config.toml
experts_per_token = 2
d_expert = 96
d_shared_expert = 0
moe_layers = [2, 3, 4, 5, 6, 7, 8, 9, 10]
normalize_top_k = true
routed_scale = 1.0
balance_bias = true
beta2 = 0.99
steps = 3293
Below are experts of layer 3 (counted from 0) of a mixture-of-experts language model. Rows are named gate (a neuron's input weights, with its number), up (a neuron's input weights, with its number) and show model dimensions 0-95. Each number is 500 + 25 x the weight over its row's rms, rounded and kept within 0 to 999. Numbers have three digits each.
Before each expert's rows: a language model's description of what the expert responds to; "mostly gets" lists some tokens that are sent to it at least half of the time. This comes from a sample of Wikipedia text that the model never trained on.

# expert 47
What it handles: Dashes starting list items and colons after infobox-style field names like Location, Released, Born, District; also to and of after verbs.
mostly gets: " Phylum", " Animalia", " Length", " Species", " •", " Genre"
gate0:516469501477463517538500501498541510507511487504480471484464509468464553531479536486472506491532528486486507490448493493561493463465558532496496523496507536500497472508516472487466529461520536510485502499492495502504491532497515494468484526512527443511512515453485481526457464526510491488
up0:496478492488505507483468521472487528509489534483495501542533502495541512500462490510510502507483486532487449509478534473462511503483473460511483515480520481499493511492504545503536474516456486520483540489533500482495434471481483495534519534464467545538547463549505534499509542495511499526
gate1:529503536487480485512489472462521499552539500486493484528454512546515532512496472457466509496497503474466472495471515494494498540511523500502454486459534537523507471523485460485487500497482496491491498528515549453551503513493527498519493486524533513525464532480504489491539492487454527461
up1:482499531491449494481513544554512529463517531516486521457462475477490474536522513536492470548514514477517475503537468476503505514488476536518495527520449501464503486473500482488503501498486514502521464471495479500489487516522484545489482504529504554519495471547551493457496499475497492468
gate2:511502525463525468495527536455489434501520515523512476478516532502448531534499512492526486551524541492499496498519512446485470486467521510494493510500474517501512485518494497495523539526479516524528520504472468534495470547505499509517557483533510479524512503485508482504474506513575493493
up2:478480513506519503511503561506523472510471500497471498478464456502480534482451482531532476523526486522477465480465487515489437489463484515537493487515449503497524500534542462505533521494491487510506485498537484550518506518522467493476498494487479513532544537486468513473485525514542507502
gate3:469483475505487441493488477499541560520481494489536511472492449504469506505504520510532464471497477508559491539512519481519514507533533475488557504531503481536513514502510500493494516506499472554489487530491484479459474518512500482462470516490514481444532528485533494472507482500468481504
up3:498502499487509518485475489541533460473487470465454488505519494519484520514516551500474538498491496514476499481528505567508476531503496496499450488481538474469475499480507478512491471525501470488516505549487509484525522541493546528471520477528484551511499483555500474536458485523474479479

# expert 40
What it handles: Pipe separators between cells inside wikitable rows, such as election results, match lists and rosters, plus closing quotes and brackets.
mostly gets: "\"", ")\"", "*\n", "\":", " |", "”"
gate1:498490508475496544480468514499493502470484481515488483500503523476496505522550489489529536491528541463520424487475490531458550501511482510533524510483503490463490489509479506471511473506502511474488486471476513477486501519518489454516537447479503523491552540485537466481533484543515463515
up1:473521518481492517499517496508453494485488525521449499516505494513493480476527486487520493436516535494527456481477534504495470525484486531477515498503513510530495532486512489496496513503469454460489476531496452473522488479481517480555514502514460530544511504486536498490567477530524457461
gate2:516531537537503473501489507486448510488515484485483507521471484487489507530462498456502494555509524501511498460514518506506471486470446489508479513563488551488509465502490472485482490519504474530510462506532520528477501527552497499488469528550505475466507521514481482512505546447489524510
up2:489505511545512454498495498469510510491525480494480463498474508531499484525483534472555474533487505508512485500506503498524484483456465477532461481556481536520518486455504472476506522510490468551509445526532497532483534525528485476479450497541511477485495526528511476533487527513519515490
gate3:531525499499540502520532506515502505495482460494502503443460532480506502500518463480513511534497484467514531446494490490466528522536510510518490515511531498474503557514511496515473498439489494511476496524496596534484539483455490491488511489523507504478484493486492519476540483491532501529
up3:501520479515470515504495492471534501514499490485463509515497501468492501496528508517494517529512505478536478451514464490479476531540482497506471491500516531501497530470489482498461501489515364501474489481478506514458521509506492503484509479536494531482463475500484509530533458515529500510
gate4:516473496512491537509484509513546490487526494471486497443508502480443491513497499482508496428539517501488480451537480485503506500451517518499526504519489503502519489497555461493497504477528499464506467510461512548510508528541496508485486457506476530535525521519506512553487549480497479476
up4:467459515515462534526491515508535512522517482476508512446517484467489525524503490520478488474521468477505478504527500513505482485482530518466560496543483537518498505481534479476525453460504507476488463499476481530492498495467522473478496464498479492541517522497526500499492540482579469493

# expert 50
What it handles: Commas after names, places and numbers, in birthplaces, dates, lists of people and thousands separators, as in Lisbon, Kingdom or June 8, 2019.
mostly gets: ",", ")},", ".,", " ,", "ν"
gate1:532535488522515499453507490501497507504530511500487462502500506527542530550521463521496442463492536538472503498553463551479510500490477498498496485505495493521455484492529477502474474488508482459510509468520497494456524500528541515457519465470514492471540470463495463504516503474496527485
up1:513469486446474468510500536494516486491520502508490526517481486471456471427491519465481509474502519494522467508517555500485478486496466518470538509471470515505483518557488519500539501470501500539497464502507512540535457510516460478487486534524496497500465493504504503527503515542523545521
gate2:515529494540504505488482514497540538507567448486458526481508466478476533554519503499540540546513523472492508480483499478473506541478493477488508555471502524461477534516494485506509503489471490468511520504512496480503514537525541497462510470479494520525476465499491453484494474501489507487
up2:517519513476465520458498490488528527485474540498562516467516523503506484482445501505493468447478485480488469502513512504563513502474563498511511520488510465518504499484514501494499470514482523485503507532473484527478468482478466493503509480505485460493473547527499510496567560507498484512
gate3:505503516523494521506494509459518495504475493552522469501465461478493452523472496482467510517521506539488520505487497470503476525490503524520494512485483474453541483496538540493512526476470505460514548493469511481484417468508543486524471498496456479500484520482492523547485525530497471497
up3:510495566495528484503457485519446508524510524503478506479535508534468536505503496517517516437488516500468517506516476491497526494501521490520514498531520543523455469540501467508536501529521503506471443504507482492538485496499477492502538516451532517504496471544526491452533470492498519502
gate4:502498497518469550478548516456547499516484472505518474549510492510500473485520477514500516534485484501493537515457488511535499507464484507480512502454533479477515492569505493487486499480468520481504502493488497480531513528490500534517482504505461486498452434502523480444460484526462512508
up4:494520521531499522447477492511520489489535484521451523447490470481491540514526494519502467509519565497517455483474493496461450480491495488552497506522485495541477491477510513512499504471492432506512532522526451469521492488511515485493491503482493484514504548507472525493506525473536468493

# expert 54
What it handles: Single capital letters starting a word at line or quote starts, such as D-iagram, D-own, W-assim, after line breaks or quotes.
mostly gets: "S", "A", "B", "R", "P", "D"
gate3:543502522523522554544488510498508494486495507535506511496496546519482477507540504489526484485487526499483527516477480488498521460481468519504454494485496499503520450486481517499471456523487497489547535536520495516518510476478471455464526440522520492449541490555499496499482466513530497475
up3:466533491447521505477535536453554467521509487516485504498504477489496481504455504468521464512471481494538517467537495497540460519497504473497540510495500499490489509504487541515525528505504535498517552498485510506497514510544495518480483480510517490516491472525516551518409484495518491496
gate4:472471497512498491486541494553501477523532487424487505506467476533496492543523487486531475501497495521500492509572508508484506484493455461478510502540475523493499489483526506534517525461528486480504520504482502519474534461535518513502478485519507518549495523473473474520443482476476509522
up4:515519499486508450487493525446552540504461530505532561527486524490478481537490543515458495516515511503515471479489505539515540488524527469498514475473504536478463513501496481515485520520499501490512465490470487516571483513495520491511518501476493484455517507486516488506562521519495471495
gate5:509486538518492546495501468522502504522475513469449469520485525497456502481529521527532496536499494507519500526484528470528504493470480519499531538488473493514520480480518517511545481481462524501489460499532517473496511469507473504566534465450493509493470529520514527481524524478563516515
up5:516487489460515470486490475500505479456528556502494478521498494538490549519528491527477506501487431493485506488476559512521472527463518518491479470466508516518473472503459487524529493476503485539471469504507555469503504498498476527509514535499467530490518511512505450493504455512541503517
gate6:551476516460469535526453510461482531542488502549495524476486514511463507485485499523475514436491519492521498493511485505474480473497491486527455542487510485538534479519526489453518483514489557459484525519523492497456484518507512461490503521488530526479514494500522525523538510511507495475
up6:474486495499498478488569506451504534459484470466513496499504536499533467504478478474556512530498464467535502524493493476507501516492491552479526477512507479470495519515466509511526508531499489555516483499504506525555526479487509471507511496500471478506479464500513451478476520509567512511

# expert 23
What it handles: Opening parentheses after names or numbers, en dashes in year ranges, opening quotes, and == heading markers, such as (born, 1860–1865.
mostly gets: " (", "–", " \"", "===", "/", "′"
gate0:528517496439493462523509531489547453498510510489529523485461503526492469484514499490483469476534474401541470498471467499523513481486503479510546489506508489491544484517499506532514477485521479524515523500501497496473483516515506522569507488511507511502470504492476502506512511535466463506
up0:498503492504477567476464495522474516507520509477510485446563540515501525529455513515495473503492516526503514486554562523477474539483478518482463489502496523493495523492501501503534497495481494461468468505504484485476526499484503483462460511521507489529497544489495488477564466475500516510
gate1:531493517472514523545508489479458439477507444513487498471478506470505505501544481483474453490475503496481499493505508534540513501527487485563557499520490515469483429467497451483496485493550480494526496482483509527485511466519480496476492494529502500495522521488481472543515492496497492516
up1:493516462529518489495536469537486540475521502476509504497463506497511473518506471503469551503515515488397489521493528521503499461550495522471498476472481492461537503531469493500509500512464506472472525487540542501503496511508477495511492537532535514488528476513515530532480467497492498504
gate2:467519460502444523518501505458499516485487518500503516475482493486526499549525510547539481481501503503509539578521502483476554514537500501495523487504508493469427538496517482477494499527492501479501516514487489499513506493488537480521509517522504533463483476511469571502479527529493495503
up2:479529507513491509527527497420498552501521542473492506485521497497518461524545519526507497497515495516489493503523470494512508484517540540483523478485514510477483546507469497484446496493490473493498489536509524502536534455544513459521501451557514546490490512471470528492495505494478490486
gate3:521499504493525518524471514515516526508490539525421465463518522516455453504499491520525474497484489545480484498507544512483504467519487491514532456490458512508495495484470506505538544484539507468541484509510557486491554508501469474489453504484495498476499498471475509477502472475506524483
up3:446487539509531528503536488480511479545465507523536523526482475515539511491517489494487534489496471485519517517500495449482443547477518487469489536463499524520490495530523511505471509534450495503484517517485441497530469473492547509514542527502520476526517491519505499527513498493501470536

# expert 34
What it handles: Pipes beginning a new wikitable row after a line break, and hyphens starting list items or joining codes like I-40.
mostly gets: "|", "-", "-l", "In", "-e", "    "
gate0:495462521508476529513503478474486519505498549527467538510508498489500524517535507478499499489504503489527512498509448448558513445465456512485515511487509449488529542502505511534499535480525528486519468460509519534514571498491480506486525510487516507524464477507452515473502531489505515508
up0:478557466482505519498558537496514459486490486493534495513524515495514473527493497497523519498537521454511503495514529496481496499559502505493506516481470494527486475492471483527468488496526534533498495528486517491476501561502502479541507476523477510546490534554531548489454487542482485484
gate1:521486491537494477492509486482490517554502467471507443510492487518474511533563457501480487513472512511511559510486546539481461513476517475447492485512513530528480489527489490545551522498475484491518488510475470539517529528510532508485504553512513490523507498467507503513520500520489469487
up1:526495530537478530459494533478477490487474496549512515495509500483531497498516514520526478462514530499486454516517456492497489513534499538490457491518473524420510501467488504444460525510525527461492502491475496458507511475509522529484504457516537491511530458506499476506490491522509502545
gate2:517530522489505525425506521498437485519498527469479490481486517473475473491478508490495452486504538530541494493544506513496490559494554520509503533546530487491488469509499527503517502483542520489493478501498479500461526466536494505517498452462512503468507507485526493489501486450532515495
up2:535483500492502495481426534487537503526497523473459508497528535482494507482468508488506478483499541498468454488454504496492537492549499510502509521518487515532480439459484489500539485512506469508524518473541518483495473547515469526518494506503481498495458489495450475480500463490489536533
gate3:539487459451530538522543506501498455480451540529471503503478468494492508478506500478472460496466516485512521516512498483508487478480520496467459517528499506483478527470476484491486507521521500552483519498486549468520522489500494541513496499545512509538515523500527502455540513543534462481
up3:476503498538478477483469468523510542516497542461551499521494485484533517493507516527504556514507521548492460471480526455490483485455493531485504519498444491507498494490530501537560526492477469471533476483518488486499508500494495529480534502468476509485533508482532475547511489535493506519

# expert 4
What it handles: Commas, often fused with quotes or brackets, closing a clause or introductory phrase before and, which or the, e.g. ", which".
mostly gets: "\",", ",\"", "\"),", ",", "%,", "—"
gate4:540496486554503472496528502493546457506519473484554491478498448508494485498486525500494495510497493512497503477495455497527507491500513541543481484503525466503456499562524485519527561460466468490469509510467460514507503491479518471512512505472526488502498473478460535494465476483479528529
up4:460534482523531548513492496487482539519470492521474545513499549549477461532486492503517450506538531457471489469507543474502513536505504466518506538528518515479501480490488523480498467526519526485484494493517493486503478531502521513483449484526485498502537525530513536467522531494470489475
gate5:502476447484514518507455511480493506538502509487487507482524476521461494504501549518472481517492463516487457503517483502506523535515454513525491533519467498496462458502512511473517498489503491518528545521486485502501521545492477538532531500475457506517501525452469551499491483503489522421
up5:521460516490505474495559478504512485485504516495509509524488501458502482485479490478533525501510490514508511536527489493505487476487555480474513495523477486514561512528478475520527531513507515535493483514505508465504520465487494472512459531534558517512453473506517473516462522514511501591
gate6:480504498512500492496498490498504512523499501496474475472539514498469545473451496525494500504530514493497507541449474500535507507483479523445501496517529458458512492512505499544506496485510483513441500544541555455501504474520444492507504511490474511510538527508537445505526447488483494490
up6:471487516503482526536518502515493510453498536483498481506489483474506461513522490478467490505460490473522485517509482491445474533489538518507510520551512540495523486471461488518509501518486441498533446501496476536493508445464533502512510529549499515484555513532517512498519520472528477520
gate7:519506530502492525542484509528486513476508447499545497487515498565447507534544487539492515508506482498501520518432496520465495521448494470471463524516529492524525486524522514494485478537488487509458499493502514514483494499500521525519538517497482465448530528510490476502515463526511471479
up7:540493514532542508515480487515504471467469499543517495552474517512507475528478509497499491468511486520451485557547519507476505478496485496456514486513486517489508488478506477560522491463492509498549497496487494497512508494476512474498506469476495543504491487554518481502527550457558501460

# expert 48
What it handles: Direction and color words opening place or proper names, such as United States, South Australia, New York, north of, Red.
mostly gets: " United", " New", " North", " South", " West", " Green"
gate0:482510515496461542482504501514525496491490489477483515493443499481545494498517559498497459494514508463486474508456481482507466490497525505526547522566517462505510499508485476484483483528511523489478459498480490545487551468492501489497516486507536463505528510537464491548460487514518536470
up0:475487494532505496491480546471497510472495482518510522497540494528470480482504454514524489489490472555501506545558488505539527517510502428494512505507521480476474508500469494467507443460486506542525479472504509497501443517505468496481463481497463466508479468503484493510507541479490508537
gate1:461529466491505484459458475510488568485488475480515498481501464502494566486542497489504535522520530489510493475514523486514539512508497514498505510481433483518482498510508524485484523487467470464478511486512481505510458494499511538498539490515498477489493490544511518475511436563500506526
up1:502479512522519467470426495469532512530533540528554479474555535497460535479472491507505481523524477544479489495512524477492533490482491514500512520490445504466517515499507512535501482507499526489513514526520517505503499518509513473508465552491525513491467456456517511497513450484496509510
gate2:501517485476495511501510453513542498480519523497527500510550511521481463452480501484523495470473479446543496476527535526504464511533508491493518556489517485553484449525476523489513515527512461493507508515472503477470482473511526486487507575500524490494491517505499522529485475490468510458
up2:521499519522496526499511524469488508505521455495451514505526551556517466497453511496534476481516521450480508468489489515497507459529527486480508542502482483509531492493464542506504523490527470510502477491525482526573489463544516488517466506524521483469526516485516491546507484484512490469
gate3:510462496501484506466522474487493476488514483497492471450511539525512486470513570488515511493497519534484507523520494504458473527546557510521464482493518522467463495501505565512525487530528502492482469501501492534488524500490512527538502446488495479462511516508504448466469522464499512509
up3:553521492494475486543501486546528476469474498477477496511462446500471495503474447486515482495477484521534491457530540472489491549527483489481487500452542478480512525488493537492515540501513462475510489485490491498487477513487495516480487446507512500477521499527471481481452492536466474519

# expert 51
What it handles: Month names after on before a day number, and closing parentheses after numbers or records in tables, e.g. October 23, (13 KO).
mostly gets: ")", " May", " November", " April", " October", " January"
gate0:480548519515511512461510485496457502486502492510475523504525472487492494519497500524478529515454448532484492473492518475472504501513563531510477467497502538496497524521498515476530478500457497465477530499476485573538520451541491495543515481536472501534514497520509470476484509509500497458
up0:503464524554488534503506474510519447510499510467512493525502543495488545558486506481511493522481518486493475492525511493501458493493496510473545479527486489530530515439505460551540524473516490510520489472512485511495483533508513528503519509481525549476522475504504486494445468550512520518
gate1:507500513521513512539482532516502482498471485465440469551489521505519507488509493519464536450528491556497503478484461517485508535437483508531468461505501478519489477491524483520488475483471503496524504490464530530472511489503499526536503473478485491476470512502516568509486508480450508526
up1:489504487497523502452490520449513483504505490476524561481480482479496488494433476480528530487505539485466548527506512518541480502476500510538515503511496451489547512503495488512488535552516502519536462493493490538469488465506490500462481535472525479470510536532507528512463503513510522493
gate2:492518494503506560506429483479470522506513498530477450486512472472478512492489526495504485553473477538549489542509509497532490476509511481489477495480518480478536492463517479505490463476515484481484528558552492497550516500493519497497509520503529506484509499472489496447506528489537525533
up2:504512495488520524489570495544479487485494493461469445476496491468512473536516515486524484522526478544500524536508464514510508472492505490528496478524515542438475508497460522520507518464484556523493513487482505475551517499461554487473515518513491499523513513541493458522500500510506504503
gate3:469448492522496442540536489497489478520504535529487480528524507508483529417522515550509482464483537489496482502529509462481466514465495529444486488489552499498506489494507552500500494479474488550502489478481488522497483481528462503483512497484495513509509503490487464502505506520529468519
up3:516516498490528523492491491457532508501510478485531509515492554486517497517545494466540495469474513495484492483469508571492571479514502531500532545478487508510502493456487479517515507511510454516500523543518499505485486500517553491508519482534491499486444512490500537490501466473559485482

# expert 45
What it handles: Prepositions and connectors starting a phrase, mostly in, plus on, during, after, where, when, often sentence-initial In before years.
mostly gets: " in", " In", "In", " over", " during", " after"
gate1:534463488490476502526508484514482516497512482495520467510545476550501524515550530493470493552483520527500500508506496486466486478436529532464518528499467519460482479492499507477537495485516508488447516517482520553532518479467494524519494495472485504519533524539517505506560532468498496518
up1:499450491516508486489481482514477542522473503509470475548487478525485456521484499515479524496546480548492536527507450509489493470450517469500498543495477508496488527543491516506497522499451489476491461431507493502533486531474520477484554507491479491496498503523535492475483485535486471487
gate2:471475476508471502502457516510508519493483501518476507488495481523512476503514456535482461490532527507477483476452514557484525460485495516523505512539471507525484529481497484495512467525480551467524473511528493461456522546529506477511502488489519479484546540493489473508552466467535487481
up2:487500506530462523528427498533507491483493488521499500466516498509513459493539447523491470486504520532471488472473534520500508452511505493481523506544486523513488521445494492499480563497489532483516514496496481476480495548528522500543488492532480482485511517452474482526532504452515480494
gate3:525514475482500541497479536474501514501511492471495489508510527476492488555480528506471502508534502465481460479484498525476532527508510519528492558513502461495498476486469506538522536524442522496523479521537573522490498506496486485514474487452477499472519482568503503481462508491494526512
up3:448477473474512492476497494497495546509516490487480528502518509501524501487519539494469538539480539525553515490517476531531460482487518523507463503498546484482457525519509475494474517520480477504561544504528477529511438488478529500481535506480515489531512516524510521517509474553506508489
gate4:545521471517538503468480486494489511518507533489465529489531515475484516516500481517515449502565514464470474465506486474478486527541465545502517465454467543515524516541514495511521516486466499492507468516509501493461464501477500513482469489469489531472474500516529511482543517484474462492
up4:475506476515483507475522523490516502483530475491503495493505474521493502460529500520496534501539472485495513470507534489496512460521485543479434489483522550500528513562499549510495525558416515498531486486510498471495466528540483525499504474477500521487464516513479509502491538516486493498

# expert 17
What it handles: Single capital letters or short capitalized pieces starting names, initials and acronyms, such as I in I.A., B in Bannon, NA in NAND.
mostly gets: " I", " U", " E", " A", " O", " B"
gate1:480556487546511520508495486513495480471496550507549508520493454509486502506509504511496496476529508454494516531441498534487465464543521473494510505469472494505509502489480510489496490521510461460496487465534514546488527529496518539518497512534462491539505491475501477455514474491438475507
up1:492499502527484540478526505521495475463500490493487481536495490484548446558466514470539515532472496490484517529504484504471463465495507479503538483457495551508509519527459508487509540480509475526503489477502487516481538509483476493462482478528475459525565498512473486500476476500519533476
gate2:492519452520521494532513513526513470526515506523475484521504499448533448549531488482465510473461518526480478571465516458527469518524502504517553473485515487464493480494481467464513527508496478512541547495501517465520518501489485505478513540499514508507499502492525533455493492506518507492
up2:467502481484470481471536523479485534487517504494485522534510478536489501526494481502507543497482461487501489475496475530527570471519491481479467489527503484462503474460477477537456543511523471504457539499500560496492486516504469529525471469515499504502493506478501515494507494561464519469
gate3:520496509483506532513531517493487490487480487520506502524459498506525534450493509432478564537484530512523550481534536457501496509497503489539482550536510502486521488507461511476485481474494480480493510527486507429505493506467481518489487489505494436519482489485448511521493486483490488514
up3:481493470474497489510483481461497506558477479487477532472483495521481476499522479532507468497509527478471569469507516503505506516498486484506546464509527545483498469503519502512469486479483522481503488453525514519482482432530466500482522534476492497508485501463494490450444517529491528539
gate4:507504511474510470503512527502474468501466494471497539472511547447518471544523459498479484517520537515515437482512470507524497484489538545508455509495507511504521478480531519558535495492510513485501493479515451524497497476472509536501505517502492541489485514527508454480480503518501560528
up4:477474506531467522503516460516486513500527503493477440520503459495445502505499536492493497535487487507511537501492526519497518511533461516487565505501514478501511525495440488501465502432515506504526534479482532500566489530467479497520509509499504516486497494505498541503487480558499476532

# expert 3
What it handles: Single lowercase or capital letters after a number or word start, mostly unit symbols like m, s, km, or initials such as M, B.
mostly gets: " m", " s", " d", " km", " p", " g"
gate0:496562482475520491524537540493465522472454498488534499542496532546492453522515510484521480508505512497536537449477498480512543532487468533504503521529535480484535521477477523517516505523494516513495533461514510480514487461517521474493501479511507479441508513536492510490513526483480520541
up0:499479510481488507524478474502528519492545511479431490525468499501489544493483477475484571467517514497513511503547492441490475495482550502461549506461476504557513515490490492486485490516506479490475522524519525479471503529511503494504521492520486501527514451514487516525438499479523499491
gate1:526490473516524549532518495547487551526483497504457506510486546497475473496504544450504464508508478469514515504472480483485485487457519510508514493500466508498511461492512497490485500487550461489459518545479486498468524509486539490495528521476520506480515551508525475494486482431507542492
up1:516508470540492576488497484552489524549508484492481502496474486494508527476497546484464493485506512469497471503475468482497465489546472507530520500478451504528525474529480519496499523487512475508485475543506479552501526541497484470489501460512507479477550538503480507460515515518505501463
gate2:476513507486495528488503527507525516522544492544503519503520480497485472476483530501489525522423532500444490505513460497486510480480506518525479489499536474485499497525481484577520482495485545500479478520464517504479507505455518467527507478491498529472516455548458468523485505474526480509
up2:471468503506492517515514464515497470498497463478464490472514521530505534510514498493443532510528524496450480505475472465489470471456534517479532531506495521558469517518486541495484499530552497514512530522505511498472518479524507558478555508470540523504504529518532514490477497506520489509
gate3:511477514496469492515532515488481523469508483537479514478512551500526522433497485520458479491515513519503563530480461453503515496513487499444498471502510516492527512518519472510533473513514533517485497457505503493534532460494478518528492486482532525539493508504485495448521551496495468466
up3:494514512462473463506498486554454521486521510455512460504448452490516533509519490520481520512499464524483478530522495513492495525529511486509496495491501539508480493474517479481520531491495471482519531482519538487541513520474516531515501527550470511461435518533489475477461463514495488530

# expert 0
What it handles: Prepositions and infinitive to following verbs or participles in narrative sentences, such as moved to, manufactured from, lost to, back in.
mostly gets: " to", " from", " on", " into", " at", " through"
gate0:516508494496491458527487472461470488528516504513524522479465491507519508462470512475571511510482496514489483532517497519534516518535524471515435494550515514510475522518506504526507511496470544483513466554501531557485484460476494480489460507465489515473522538529512512492490494500469521484
up0:494518524518512519517509500500489503523468491479471450540503496541489485515534502519473542429513500499532520513555534486456487481468458504487518512497487500494516499455487538491497506507502489503477516467464504411473461534513497514514517498477536512491516475490506496513527541536500509524
gate1:488541433470452478541493491501504468508513521496485511489483464553533522500472501481495453504504522521465531495505498460512503502523519492461483514501532529495520505527498463507490480503500525543508512530476539509502522494486494515516539495510512506468496514531519496487530527524437509577
up1:453544547506530503460486486514484546499480504517503520501500512475459457457504480522500551501496506476543514464504482507523492498511488498540525484476507455496516474468499504501486537512484464495479532475486451504485475554478542505538472515473484512529512513491500532522486475513525465455
gate2:503516524499455476503462506494482494487545479516454508486450478513513487540501505510518465475517530474512499519533530492484509497480501493537487497510501522529501499492543467521529496490466469491485481531506550492494449460512562489501464493497483473542484560462512520468498535480495474537
up2:496463507533501487492491486467517469505448538488528486482504514488478513491498520452510506509503479501533501478543517506493529512528468502514501558495548494461525514508489451496515517493472485475491512551490527486500521515514445548483497542489541512471542460501496471510477442488524492528
gate3:500503525503515510451524505547485452499523449543524499480566506499518538506513483518480474481490493496525548475503506499525499494510464509506488517515479465517482509500490485439525487538492522458517496507484511468492513491501526500429499501481469462474500498508463489528533488469532470464
up3:503474508486480524522495488444482503487522505481482523482500445511445485486464476519498498498487499497503462503470508474493495456481513505496527469508498546499507504482498535550525523475501458507486527475496549524513515493518481533528468491504526503533520540493585484483485550507498542527

# expert 28
What it handles: Plural and verb endings split off a word stem, such as s, es, ers, ies, ations, as in politician-s, sens-ors, termin-ates.
mostly gets: "s", "ers", "es", "ts", "ies", "ates"
gate0:505480485522486497490476480494465468478546474528486486487521488504476468492487464504532493568477490524487511501449450502473520505517503465491493556533482522535514476468543492502481502471489516488520522510519510466556465513522503476513457524494480516489535498501498487539484495551485452510
up0:517489519496524528508480521491498505527493444499495525524507498495488525494519520472473529465475531473524465467524509543521511451505539515519476481484516490473467483491519530485536525496524502552483474487446482467499536504473482504461495494495545485468516519512469566507524550479472514494
gate1:494519507516516510494506510491504467494509481503475519468483521501466536503456495475538509537506539537537532505512549494496543504490476503471564505534459468465541512533514482543500485483494478508490450510509505488501566487484483521502492564464549504481494512512524498516499488495475510474
up1:481460483502504503526508455508511536540482483456467535501500472494466515505558490523452487509515495530513533487453507508504522470473514513497535461516480499507468513521513553535477456503478533524496494527470493472476521498527503488520576504476487516486540500485517517474496529502504492471
gate2:522541488497486516453488465474499505491505507454490517459460499524511491559503502517450457501517487516487547504513483524461514523507527493492519455486460465509493536523484481489512490483488487457509488526506544501488505508458515475511509539507550500521482472522498550446529507506474528510
up2:508510497491515488499498488528519509525476491520503509499476459499483458493491532483494466509480493574502492516543508492470519569509513470501450493514488459454515500463493503489493580539459514483505501522486518474535523506459495488463499512469493524505510475526486492526502530533546494479
gate3:460489515551549497501519532484515491478529479526480549504486537460464493443494511484500483505542527498491517519499472513523492542488498478539492525461493496509490477469488491526544466482483537492476521505504457531530494474526461488483537521490479487514507512506510521470514491481492567469
up3:485521477490507521510474489453513478492470494440513431472501509529473488482503422472545481477507511502518481477501523518501552530509520501492517520520514552456488524473507490495468483504515484504488545507500521495464483529520511497558494460493492458480462509501522501512514518486478494489